config.toml
n_experts = 32
experts_per_token = 1
d_expert = 352
hidden_act = "geglu"
balance_loss = 0.0126
router_cosine_scale = 14.0
optimizer = "soap_variant"
max_grad_norm = 1.0
train_tokens = 756600000
Below are experts of layer 4 (counted from 0) of a mixture-of-experts language model. Rows are named gate (a neuron's input weights, with its number), up (a neuron's input weights, with its number) and show model dimensions 288-383. Each number is 128 + 24 x the weight over its row's rms, rounded and kept within 0 to 255. Numbers have three digits each.
Before each expert's rows: a language model's description of what the expert responds to. This comes from a sample of Wikipedia text that the model never trained on.

# expert 2
Name-start pieces, "in". Opening pieces of names, often Arabic or South Asian, such as ib, Ab, Bar, Pat, plus the word "in" and sentence-initial "In".
gate0:145161137079110099096154118128091096096113152141152149145142123129117138109120170109124125136104149086128137144135139089143129169148136158140112079135121176111143170127148162134121133116109143166124117092108101124134185157133121113141154108100126172125100123112136112145101138111100167109
up0:088106097153114099128156130116152098132122124133125106137128156161128140131093099147115128111153139135139110091139141103117118117103110105087119102112139106076121131102141085148132139124090120118098163139135120099103133120086146090125125144114142083141156105140103114134148133171149162144
gate1:139142103116122149107131159099142096090167115147135116125127153106162108155080136139116120138138143118123077163134108121131125135123132130107077087178104104164134105101119125129113137117139146169107119135134109130135136119139131115142127152124159141114095152167052101070123077145102101080
up1:164113144142123109122133132109134121100165134081128137135074124120153112126108049110142116134113097129159125136112116112123118124130115090111160114126138175119126101124110137096084126118126134117115140117135149105117165113103113147113105094136164093146133134116138162125148104119083188104
gate2:214139129123131141159165150156118108125135124141137112155129116092160126075142166127155084125144088089135132121158171093163096168100112097134168141134103114136064124134118169073111102137099173131115144128103143127153126083108137173122128137133162133176152128116116146111165157158121112133
up2:129150133109166120129164107148119106146117106139112132121115095132123117129178106099126127146142177136156163161123124128109110139161122113151131102141141114125148109117130110190181057118116134144081078152178154118112125112127158105150101092138134088101114123153102092129111123089127125095
gate3:165139138138161148125122151153112135136127136126136089114105125116130116143075136128134138070157118156102126134173150119169153092123160137128104109121110102163165102111077190138114122143149131055112121174083129146103133097115114140129140097082142120101149135133112140143158132095140103132
up3:105115098133162104137144134103155162123152089150142128102123166144133143131153108110149152122119143128166124094061143099139149151072129121132162144107141118105165096139162126143150124146089139151091148104113150141107140123129169127109132097163121162165121145125086135135166121121079155112
gate4:152121121158124116155089113140108145157143130140126152159119121126144152108160137180133152121119134128119144110077126131119090112145114150127137094111130141109114151132122110170124133171103103107172118170106139101170167108111115106113114129142134120136124116146152125141143136092122137124
up4:171148170150109097139142120095106110081148106105142148137130065108140138159112160133086125093181090076129139152088117169133103118139130118146112163137137116098111096135154148114128115137156128151141115187129144140109133110142113088094108152174097152202091139132109126145148160122103111117

# expert 4
Sentence-ending periods. Full stops closing sentences in prose, often fused with a word ending, as in features., charged., ing., ers.
gate0:113173120087124145150128114186166132162113140115136148147195130144128137159104094145110149130144125154095107121115093094145141110142114177166160167155110155135115159138136134157145098137146126096173153127140109156143081087164123108170095137096086097107115165133107161103061120087143157117
up0:161091156139140153145114124121123090136150122130173075136122077079114157117145118112135147135130094139167133133139173190111110118052133068110127132160143123138193100111126122134140136146144111111174140116119129138140117076123119073095159138120111188178139126138113132132129139133110108136
gate1:096079137128094088137091108118139135106122120095165168170141126108141164120109113127075132141119088143140112147142101143097125105107127104103136135113085118118159100129148107117125125151103148120136131145083153132104133127130146126116088096103157136120101124125098109137151128109104130143
up1:143157175127134153123184138136111098114115161151143064083114118156151084125134164126150115128136129134126149122165145103116166138094123138110129110134145139076101117115111142145125111137109105140110123110133125092127120107174106160135089101145131154107133109160144135139108156169156097140
gate2:115156155116082138111144146144128193137144103138100119091104121098136142094081145133113160111114108102143154158177113184102146126087107143131166128121081113126129124109130130150139166145121141126121128120136109144097155129092139133122154087117093114164126145126141109133164120135124140103
up2:142161103196115130124158105125125064144122109139105121111157104132114122125125134154111105087113170113114149096152160119069139174104132079038121167146121101072143111121128133149150133136106148140136141100082147122094124137146096115137176158082102113100138140113106100099117132123136062104
gate3:088157175090098181129172100131126110101134147149098112125153093163119108152123130147114157142141147132102132084100118095113161124143136093094112131127146125129107133125171148129137130135167125084120106087102153187165116106129133112103131122141136109161119160074155122171122144150092141137
up3:126128107106140124119102151168131106118112155134110126135135122141110155151154129157098131091149099149155163145125119106125138112128079119159132157123114156105140137129104143150124095104127104112088146154143127128115119122134130080143122123147145126132118154090083129135133156178097116122
gate4:117098114086121125141103057097153092152121123118105124098198129147113139137097150172146143116112099141148144175126118174116184144161134121151121114111096094153133150145085151167183110187140116166119107130130148143138106112144134170159142110107164123133136138117124165142170149130115066113
up4:097123111092116142159089127091134165131151125077129087146121134075139145215119148081120122157107131096129141163115132135165146116105138098147150129110114110151099097082139145123161117166134126152101131107097091116201094158151144152154098129151142096164149109086144107163149115107104146135

# expert 28
Ordinal suffixes, Best. Ordinal endings th, st, nd, rd and words like first, second, third, plus st/est pieces and award words like Best.
gate0:205104160124141087108100160152100157105186139108144117159141123135141133098159136125092144121134175105108104115106149134161157105103158133122116110109174167120158137127136132106115145117178109141127122134089128162161130161140168106109131159112114112122145123131150129137144105173130115142
up0:100120164146177179159108119105168181126137103129129123103154098166131137139138123124140112125109171133115143128108146134114109128156127122108149127124114179130134119128078139104120140115074142144137132164116119143147128135138143080086113135091129145122134075122143117111115120137125090070
gate1:109133141117143128148201096161125129096129097136139119161114137130158168139095081088141108087194123094143159111092139084132110140118125107184133178138149112107126146137139105132149114127179137153142112115128106117119126166107111148157100134140131157096095131179124148140120125141139127101
up1:111144127109127092137131155119123103123098142137176112128102166126090097124153161102125114109121100129107126110112141147141131114142124128161117122131142128130157140186126113131111175118130141111117115140113151135170149105103130121163118172098103159116111161157156099126133109122132163139
gate2:076141151169134113132114082142104126186137157160108083157136143117126130125119117131097128081095104126112121157121145151131103107115107143154126082158151114114116158080159140134119179123099130121146148091109112100144099133121149052114092154156141082141155158096183128144161097148142099116
up2:104144129151151139171158108107118119116155149114115142142148116136103121148129097105089100077129120106146123122115141124129126122100124157147221131125068161089117149121143153095133146132110131127155116130155127110101144096098114147127122112181152107135131129097160167176097128139121140107
gate3:135121134099129105110149096150164158071127153112117129145143121135147122140116123168151146092136120104148113148154109105136133117125174108124136104121139106080145169091103157135088099107159146118167085109161088135124120134111134118129170124141151114135132159086128113148105122126131097137
up3:102123120145097146145118173132103128112113143144090124124108109109091117163133133109135113112147130175126109120157136103154139177156080129168094135137111147195132094139087174148111153173133135147160155127133152139096095150103152072113143139099151156169155094125126152129113094162127103136
gate4:101138135143115141118098123113135136166124121148136127100135139129128161152148111077187149124174108133165131148117142165162158111119122126142117151140154092102155150098134164111169167083133148122139142120101113132151112155089113109171151099088136130078134158118152090141132143132141142133
up4:155125176158124142125106138143121126125127114088157161108123116085163175138133117145175084127182109127113097148145171142146132113141156132121157145113141104149149158123108121132112152080171151127148107128147139152171134144145095146127125097145121131141140100160132138114132162101146131142

# expert 24
Mid-word consonant pieces. Short consonant pieces, often l, v, r, pl, av, inside words or names, e.g. sap|l|ings, back|l|ash, Lab|r|ador.
gate0:151133147141092112104110127117118137164102075137064097080126122092108144135158114125161110115152098120141128094131083106155143133119137097172126114135141106158102113140143111124080087127113074117145148115111168133101138142144115184124173147070140075137103140138077147138101126102133083152
up0:112124131147151130152164162109094124157110168132144135121091138127163107114122111082101111167119160127145135130139130113129099117121101103128129155112101134148136085113118136132127150127121105087135163120134109125114139122111126136077136096118137101125123089127159112109107128101138101138
gate1:097133168121146124133096079177116174137104117183092109095133128137123144120121089128144088159124167099143114129108141091126139130142169122141173130178118070157108133123121121136117146150103120101146119146084118104160114150133164150137068112113140146116081092149146104120152167112152114117
up1:113134162100098151133107194136122114110120149104086170071103123117138117094115094146113097127132141137132109163115128124132109130117141118124100070143160103125072111134147145047120104148155125148104101162130123143100133118121166151132132142096144117143124130142132131115122112109143126169
gate2:163113100106149095093164163141112121121124120170117136152147177124104132127165131144137124156163137112116132124123115105130174114105125110133089107122136121129136112131134139106099140137083164146122104116171137127156109129120169109107113121131136120123131115121159149096132100116136119104
up2:146130158174132103139089123085108105129118113099146108115103135088097139112102097136140082103159128113104120124146171144129087105112156140108129137094128098134106123112104124152102125098167106126095130133139127102131164137114127112081103115133122099147157130118139127119092164129119155167
gate3:128146082113113134125142129155139131168126120113116158144139119103094154126098140113157119155123155138083095156134124104132159082119134139091144112152133140093126192139155127136108130105154118115130100157154168154105167134123137135131115107082100169133118162095093149145126106156153106117
up3:109122139135153142128143093131127189084119138153106139090128150201150084126125138129130130115086126132121141103110130129132126133149151142100092118126104135141134141120143096159133143164123163092133104131148121152092090147153075131127100127143120093143125108111118163075119155141127151110
gate4:119107133118095152119116106169142158146164144147131158152097130119070146124162138148110145149094110125141121153134142121154121134112127160153188097120089114124132175091131091176094099162128096115121113113093136151149140132126115121132117126166104148099152134138145116148164113119094108104
up4:145096142137100099071147115131116123145098139135119126131116161123151126098081131138128135109139137139107124135130151116149135123150149112127158077155121113164129112148153120112136100124121152123096119151138120095150140128127120142141108154135089137156067143157117153168139131138069140130

# expert 3
Infobox fields and headers. Infobox field labels such as "- Conservation status", "- Date of birth", "- Height", line breaks in tables, and surname starts like Mc, Taylor.
gate0:153136085126122146146159119103122107117193086096127129147116109143163127144125097164102127152108135161127166143142126146086139110106157171116168153157147152098145124126107139125138148153127126104135103094117155169126135110142158139110085081134103149176169118157134137115148132123088158120
up0:128107143121119149131121122089145102131136112098133157108130123134142140119118131153128131140139092156153083133145178114115115073160119101064108115138136152116127100095138137124138163099145102104125122144104166166107137132138136143125095157080099203107137158117155141150145122125105131117
gate1:136146154131095161113135130168131125115089125124156134190116134149108152123093107124143132127103138142103114143132115106141129156108121129112126148137134149143149153114121099095087135127099175143148135105149096123154132119090088151112133131098115133138133134129110160147162130113092116114
up1:133114145160114126125150093140144098090101146140139121110124078129103130121171138138142141120139114125190093126105130139126108101122091122116120117145122129177143126138155128123161120062123140116122110136125119163159120120098163123116127103187134159118128164097103091161203104082107165108
gate2:191135115179142133086132126129128114121178110116123101117134141127169099153100107119123112104135144151120085108116149131123120129144116136142129145128108112106090110107146134121079135152088098114121114111151126118113148140110102138117101166142134097137122105122111118083088088132125145108
up2:098111125121195122154108103150124116127132109100134101117078113113156119146137103132112143134102178155177085148132163131128123131118120103147135095133132099117120148117113120117154101167117139091122105152087129138138140128141146153139115158109135123091120107098116062119140118098167160124
gate3:135144118126098105087139171142104152115136124131155144140104086133152105093136145113147154081187158099098075147097109129060139118101107126116122148146116142142141133124089100145137149143125115123154110144137147146130150156114151160169106108103104167108103141142114156074124129122126130121
up3:130089120145167122163103118142118127104141135126127142110084129140147152136124117127100164169081120165151155133135124108079146139091119148111105130110106118136088099167161163122109143157117136109147145117143132149124110105095150158141117108114131128133143121095112087057103137138167162147
gate4:098125108093165114128081094077126077165123147115138134203140129151136135140145142108106115126119187144180112161143101142131106140171128111162151169146139144123103119112092151114174137141129108128137124115084132161164126154139113147137063141153127162133152157135096151127126122116135125156
up4:106116102147120134084084121120139098092127126105081119077118139126131139151143144154147087140125125118095161135141126128137126151101135133142097140136132112064112091099116157132146121115122129120142150130137106157128081116123120109183112102123135114119141110137147150125151176089151136159

# expert 11
Counter, table pipes. The word piece counter as in counterpart or counterfeit, plus table pipes, backslashes and abstract nouns like influence, impact, attack.
gate0:145164169110084122107152175165117128146085159164151102184122116125149167160166153115143138123128123103123184136132113099175150111116162111084124127173125103130148163098116109131135131116125092129114135122144136149123162157131099147136093147153139161099115115141095125167106123106134142147
up0:140129081160125130166152156113144146107118109073135122102091163154127067141128157178123118106082138097142130172118109112114150112153101096094194155089079122100120170131102138079049150084116120158125085126102115101100105124111120143152100143119166154135155107111162158164149176128126126170
gate1:169094135134141128130138089119105131159120138092170094134096120063144159148120164143152124108149145132118181140172147109096124144127094126126093158152078128121130101126162132103126140113134128170112099102080111135151136153133114112141158117125118185130126142111094163107133149126083139113
up1:160156118139139128109119060150151170066148137123125069122148164112144159141171130091147136150144162095123126129131129141106147064090112130121131123139152112089151089093114118145122130105154116131126158113117153147134145174128111126167123101128163120118130163179121105112073141147151120124
gate2:102096104160134121136118136141113101118175111159138151132141114152143055133141115156131129167134109128080093172147107101137125176155108130081105148101115135129116119174140130187092113164086163129106164155157108131164113115113131120120126139096155120117112146177110132150101103167125134102
up2:091129085118110103162152115107131125124104117137134149174078116114146078116106076145149165150125135125110129139113123133117135116144117140146154080150102109143094065143124130136078160121159137144141099140136133092147090123120139078110118136071116124122129130101156146120163145033142153120
gate3:130148113150127144147094117129148196101128101161096141135088119128139150130132161118137139087132121123096104131112123142123125130144138120126149088162114132126120127110169126099117125146138116128120150108142166129119137151126138158162111109093100113145155107142085104148128159140114088162
up3:142096123102151152127096105181138113144123141095182117125150120136126159147127123106144124133079117150116139147106161109113141106098122187143147197137157134106148153103127156088152139096083150163087097149107144096098129133138103123082126100097151116132152124150112118124145108132133152121
gate4:072174115120142100134073109130119140127111133146128119162143150070149136142153112119092152140166105150137143120105115135138130112156173183101132134130141083155144150147076108163107114124118146155150107114150119075102148146110100088115123117114177164145080141143120128130065132136110168150
up4:133099134129129106176136141150121117100111128143102158161136098145150139121127102100143163141124100143132132169148170057102145121110099162101117150136121153111069185094174101120126130158118168094145128184141114113065121113194105138125116158141127113155127132155114136141134147098110093136

# expert 15
Table cell separators. Pipe separators between cells in sports or medal tables, especially between numbers, plus semicolons, dashes and score commas.
gate0:117124118121160101182155105134109102152119105090189155109132118183125114145134141138132140125114119132117127129123104131109136088179144104145136121135095121155095141158134171200166152147131153142155123119139102126155138127098127172127127138131121111131139141116098178124135120130136144105
up0:125151081162165166131102141159126168115127099121142117146103188116095131134151101111120114133104149142149128148091162073178148107151161117136104150113124123129122116086128108157176127117122096144146123135138122149119157110154126116132079177154140095116108133105114126123142136098154127113
gate1:130150136137133144127108109143113128119105117143066097094116152123130099149237119164157129137135165134134110123125100116120116128151117153153109161152121093115139105131168137111144160126118115106146159141147161114139155124069144120133139151135135158149092112161124148161129112128171147133
up1:134094093130133113165116130148118145155124118146098153090113049092137104142161146118127135110125146120145110138138154113104132096133097148093149113164104100123160136150150137099181120124126168146178129107124175105096143148185134115147092127124133103144098118116116151117147133130163138126
gate2:099108136166033157126046149157152125116155149158139135133146114140126156146117130124115107125092148102089061191103097123125148150156152138107116120087104156135127122099099132111129110145150125142144160126149144143083111114116103095101132189106141125100158121162136149110107134127102111151
up2:105125124119145133118162119129120143159154144137112142111156137169128124128150164221120123145107125172135194123172132112129124111105109115168131138131114165125138138121121101142094123075159161139149114127139111103141067098099121108137115116131117139119143131121123144156177118166113133131
gate3:140098159148113091126106126134156146114185153184109122111097143100095121116138118103099172125179154121116119116111125126114124135128110083173141119151118104112131146101145160099149082129128076109098119132130095127153146113134130147120132182109137137106084100145136152120156128113118132123
up3:136092132146114162134131116114136143153151148131130095132128153125146114122096084135126148104152096169085145105114117118115156097165112099130139159153156111108115107097131132084154148119137144142134110128064114140149112126136122145122143148117123115106097106100099080174123106089129113129
gate4:127124199121139137152116133102141106114127113136126152127125159100170140120120099157132133138115134122140125107142139141116125131118133097123177157162099094128110118124113124137143093121151137131167155091139135108114148134112136148147158156072160154117088148129144125132129086122120162152
up4:156105101141098152134105085112125107163136141155173168119097134150158126141124154079106166122137112128172151075079083098081143118124111129193148110147162111119094120148139092133171150127110102127117132137081152131145147154136099158140176147118154125147110105146144136101102142118136097118

# expert 14
Slavic name pieces. Consonant-heavy pieces inside Polish, Czech and Russian names, often with diacritics, such as š, ł, ż, ts, ić.
gate0:106115149156101153114078135120135118144172079122106102137122125142144114100121071071132117136133139173133178153142113086106124128146120117131138147152101099108142136117123145133138135133094070130151141104136115115082134135106106125134133119081157163200148125133117126094139134105180173140
up0:073105117147190133134125143098109137132082131151156123125102121129125115110101120128107122095166094099151146072116155107159154116154112127129129142169102080138127109121117139175151110162127177152137127180144114136158141148094158079119124132123127157148138116108135111146112083130122085118
gate1:123155125105120125151093096110104157135158163125117144103119133105147138122153119123118106102074151084133149160109123119125175131139140154104109117119090110116151156113110136161115116138124126141149186131120132070109133114120160092110132142137130100090121120131152149141144134116145131136
up1:097100117089122107071098159138144162132082146160120132098116086113136140140118191143098128084145099087138092146112141133118134109160127126111171175126109143128139091140123137085172141116156116130168083152150153156123124150142135114169109150135119187144148129136156157139176139095130129140
gate2:081136116146121130114163120165132121122152151178167092107166075151109150128130135113122112102145126102195127153127138143137068124130126148107140127118133089118133101106160151129198129102122139153177107142142144149145103136102163169147094154140138110170145142101140126117115159124157133124
up2:099165102137142116168119105125136130157123130109185124132115106151134103110119112113108165173156147096065113117106141098096156116148176093108154132127162083107151124079156127095140133097148093168095165121147137137131152108128176146124104103093161140162123105171156123118115152120188120155
gate3:111171126130148147157125153139078133141102115124154182127168133124063128191114123133124107122132133105173146142124090121115149130115164129143134135142094139088118154103136116172121147139127153126135153103149102144145139113127159132160133097176142109139107155133168156131114136182089157158
up3:160092116094150116123128145127135141137137181137140126117129096084127110139143141106099101147135167118128117091122131128125121106116100130137143152133152121115136117189147123118128178169126111114164113115129126176124124151141147103123112165120145154123154177158123125152127103132109121130
gate4:141126128147136131147132087109144100131147153116100121142182117074092124121134147084123113154105100180159153146158144109139142127128094111148126105161087119160116134131126144115137130130119153116166136136147118149151122151132143092165108136145107120111163189158129143143147148177116170155
up4:126156087133066097088124132129134112107083084152126119147091158130155142098181115138150077096145149085115151109115096125136141126196128110152122117125134153132080166139136111140129148106131118146155078119090130137116117153110132122119107134118118100155084110167146118103127150137153092112

# expert 9
Day numbers and months. Day-of-month numbers and month names in dates, e.g. February 25, On November 8, plus small numbers in table cells.
gate0:123152123139078110111127120129122087100142130137132103146145140163082134141147117132154109104140131139180140156188163135150138111089081132117137115098116157145153147154124120111123114119118103171124157079119159169122126146122127111123131129065157091088160131121147101158098102110116136165
up0:127117080121151103168097128125114138137167140103103147124106139186116103098132137133133166159109099119109123131096113161117137142156134099156113145127090141174135117168172144105161127106092116122093134118134107100116100143100155114120103117122059134141178141104098100106122155131154149126
gate1:117137155123175138119194108116134112145095182147119117123171098126127165174114097129095146158175099130107122123143136133170111132125146192118112143098132149096128105129150176066100170106156120133107155152138106063104130143127150145123132112125155132136125171112162111131075132100104087121
up1:120131105151160181132131166100130163192107159080088119116110182113154081129162132123162104140122156164106117136141129139142120129134137120108131144153131123138128123121106130116131154083110127128136162095139095153115163116108150101097114106110129150111130120131134150117135112107177151104
gate2:112162148092162122106122143132121097141126122146098089148112144147123115114157138102088132139136120147136125142108186152149137110165078148132130131139118155154087137127147136133158159131122136148130102119130153106165138119106132138125118127125142076113118154138114127118133137157160126128
up2:141136140096118140117137102112121098130092118121106147141135194125143147089146104079172123129133128138134121150069136135150103109135072154142161145165140122124181101116162151106085145123141148160088149080137121154141121137098123124132138153108112132110169078164109114098153106110122160139
gate3:119181155138131110118148129112164126151112143145120133063123133105145126136135094162111091150113143144161131131165136136150175129136084148136124122173148106123127119167086116147124124136109132136170097162147105176140107152153123123170138091076127146134097127134120142113129133131133108079
up3:088152107148142158138144095120100097094089119091129150116125143092110136107186144125102088163125121141128131087157111103107140141124120103152122088167101126154100135146140131119108171101126094128141133114186118110123109160082113140122104107142163126135119148151164155191107167096118150132
gate4:122196132094137118133113105117105157181159097158134116116131136086085122121123118111135143161108167098114127137131158140109096171122148126153150089156123104123148127112130133172152155106145134123157134113173117133110117149125124125107153154129097163104110104147155133121081110116136121150
up4:131144144130148070150128107094122120088146149142156089116140139128127111115133097129083131140153105118134107140098147137122108181087097111134160143123120110125140135101092163114109086112127117164153126111166117126122105130101138113108138144134094163134129161159125120134138090104133114115

# expert 22
Taxonomy, dates, coordinates. Pieces inside species binomials and taxonomy lists, digits in dates and years, coordinate symbols, and Won or Nominated table cells.
gate0:162152122113118096119107165141127134129117093133127141132135112138135118097090138111184170118137151156106139126110157112126139168103103117121103120143155103196114092156144112125102125144095136171120130112140114158180134129139150148137182118127103135127127099148131053141113093121152123108
up0:125189116145150160090110167100123121126068089131128125126113165119113137101149140172136130150119150133123114113096092135116155129126153124158126083132106088089108111167141166146115127146147148154131111144145185172146121128125153105111194090077143178152147146123147151137120130138173105133
gate1:137127122140152149129102111112101137129087153179172186095120095119128096137104139168202090155098139128164155162126111120128115119132141145129106145120074107146075109114149120124096135110129146119123141096117120163123123130139151135103135146125152085096131147174157107149152139134130134116
up1:147110173133106078102119132156119145147119125121141147134134098170121105132102175082127128090141100144087113119104176107108100156107136120139127128101112089145106087163147099128148144128091204104155141151132118162101113102179143124095119107121147133100146143167154142107107149120101167123
gate2:151128145156156156094115138153129114163124156113098080135129125151124146098119127098116106075115131111146168137107108086083120144154123157133119137153060153137126154163174123128155149139113164114144138125107117104140086139131132154161133082134171146128148160150134147111111150127102103116
up2:157161113165159124126117156145109120116132122138112137139155131106164136131130111086077128118117137139132112139123104082151159107107139126133134140170143118148114116148108157111113103126129144123080137108164141163129141136160150176165123098163125133147144149139091155083128145050133140143
gate3:148151104149121156157159101166127140097159105113162127089104099102113120151126111125134129146150183120143117119107110154105110098108140166144087116129142130140146128098156118135093148149125144156087152109147091133135148189123107142154093143138149103147128145157146159127119156118135128149
up3:123163118141131136180160151180135096118122130141136141121118140140077132140098114142171164117081122124140137186139131082093120130132114161098161154109115134127117084148125091136120111117122136092115105129139116107142159130139204130094122124135138158116148126128134087068145107147153133126
gate4:108148153132084109134102144155132177142096177143132169114136133097142105092118117175139121151113125094093165138183165136190121111137168122176100130109093117117130133166149143133108132130177134113108124142128168127055118158092156107161098106141121114117135150136135133161110113148112132142
up4:130110112169096096118130149143132152082150097157155149134115124126096122133103105155119127123110100120145124131080128155146088130120124115122147093165105176118080160150142140120142149111150111156132098086090130139111116146143086089128069096126108122142142137107126102100119154150147199129

# expert 20
Vowels, Romance particles. Single vowel pieces inside words like o, i, u, and Romance name particles such as de, Al, La, San.
gate0:094093105128114142149094142127147131171144105124145133103080103145111104122146108178167125134148106115102151199113132185122130123101117167134159124136060152142109123144150089179135125138136085106109138178158130123137135116134143106150123100147124111142115144145128145120108127082137149132
up0:100165193124104126109156139049133107133106117083091163122126122126107089126147070171140174159135108146166132099147123138109091113165179136118131145134145154112134093173144159134127120134116111130158109164113140147125144100158140110179123115144116106161182108141144116138126120125128104122
gate1:147108135096148139116112160138127133106109125144157157130132159057134146132108133068118123149136149120166120094117143111133116118146163101152128154137115114128133158097142133107158170174102120121140120131118132066182132099140092120151120099103118134126147142117109120159115141166159124160
up1:129131092149154128136122149155156133097188131133122113127106149187149132097104126074073146127136170145146159096138126105153126145161152122129103101165092122152126118131148140102116171137105143077118129146153159128149138130139155135130092132116116127154124125174132119134171112122105138112
gate2:124095126156148123104160134158126151136117131126142103112141114108151177133160098141152180145123117172151085066121058145121109166146151126106092102124136144145154158128073131123153153118113145138136134130135139122153146164121098129170128122169125128111126136133058150155099132127125112180
up2:138137158105113147108116157125134122124176144096142105168092105105156102119108085140134138104141117138120121090133141112070118134149119112135162183174127126138100133082126126092112151144077107149131149123094130125175149145090117128137106082164101123149115130087143108116094160174122144106
gate3:116107146155090123100125130141078091138139099111131165125163120163142107139122096128101127134176049114153102108124182122133122117093136121085126134115121119118130109139122134111125132133132129143122095174154147132183131131130141116115137161099149120119123135118129167097176111081148156170
up3:121120150090128121116122135144093111143091144114100119122120150146122149138109081141125182105096124166098114117126168106132120123116145161147114166104112110073164175157144105083130149136097087146183145171113134145135152124107105137156099125100165146108095151131165111123136090134083100115
gate4:158109109156142101131119133119150108152163072075125121108121099167119133120111139141165135188147153128119132138131136125119115128099118122114119158133143142108125134126133143135133083134060131158125168126174139185136148112126112081103146151171128136131093134099162087143151133143123074107
up4:092132114079118131110160130132120174135131145084136114089080125130113143134139109116114128128084115157133093106121178110132125114116119158122139087120143144107144147131118146156187089104105128127100148064117170122187153120137117099114135135140122106142138132135124148179152097139149138163

# expert 31
Countries, states, cities. Place names, especially countries and US states after in or a comma, e.g. United States, London, Texas, plus the ending ed.
gate0:117123133125144130093151098149106169088145124144164173099142089130174122118133160116062114116115111109125087083091157126127114145119145148093117150129110109182131143145137113158122128144152147065153207126105087119104148110150130145125137119136135120118107102142136142125118129110127175134
up0:142124145143144096121156124111093101157120179105071140144133166175093146131094130132135148141156130154106135138124158128130102135174138113123136135121128147125114087127146155107090163135116134128160101136127105125126136126158130107152137140131107095165167128097126139103097118138162116118
gate1:127091080074121124103131144122108130101183127134131131129087171104150105107142128152145087122110122094107074102096141164129132150106130100142142118152163170161141155116089109088125126161132113122114123141143081118114083168111168153128087134125096155165128124070115142115186105161143108122
up1:100085121137124148138131103111095163117105136138156134181114128150151146127121142145122136113156158132157126104106182123151147171117156110101166152151141132133129124119112112118126131107091112115162136086102079119116081173116125120119151153160134128109138141164120133173099143110140114141
gate2:138174136145126101114118157108140151174113142108147129132163129065205106121123125107179110061138138186178096165128090142115147138119108103172097124151105132162113095118117100116143140118118147159141127140118147121109163087114161129145150152154126124121127114123126146130105176126085105126
up2:105161137165137125143108143162145115142130112149190111087167144121110112096162140136138158132148084108163169119130146123143124135120129118140141137123145118131148142130124135128140158109081142091128131101153096097135128158098158125158119176131125084141122109152110136154098096156125110103
gate3:063133116113136132137086141134146138095166148116141066109150096089126156109135166119101164115118114147138167109116118092136134135142150103116114104149153124134116128118138092124125150099120165119124102091125161162128131156117121126138146144086159099130144102152124151125167197121116117150
up3:101142136139125175108134153157147122158140129102116104102122108163135155163146154127126095083097145141133121175145129134118103173123115116111113132154133103131110114106130106095138142123118084129114158168143133119137127132160148143159112080093144103157096143118142153127171151137146099076
gate4:135114170168154137147119145135137114114139141188159136141124094098123153124145111158101101107176109093116097102127138100161131146100115157146138119131128146165129148134127122144139126149111157074153100144119145136147171115104098124127150134125145134135106149113142116127110138069150149155
up4:120132155125135109121162120113139137076144119129158116149087142153128162139118119128130086051102132140092165177149137167132149140140108136144129142097134152148114127132093127096104169102114145096156135074092085115104106106127099119112147121115091073157153131133156126128176156125132127111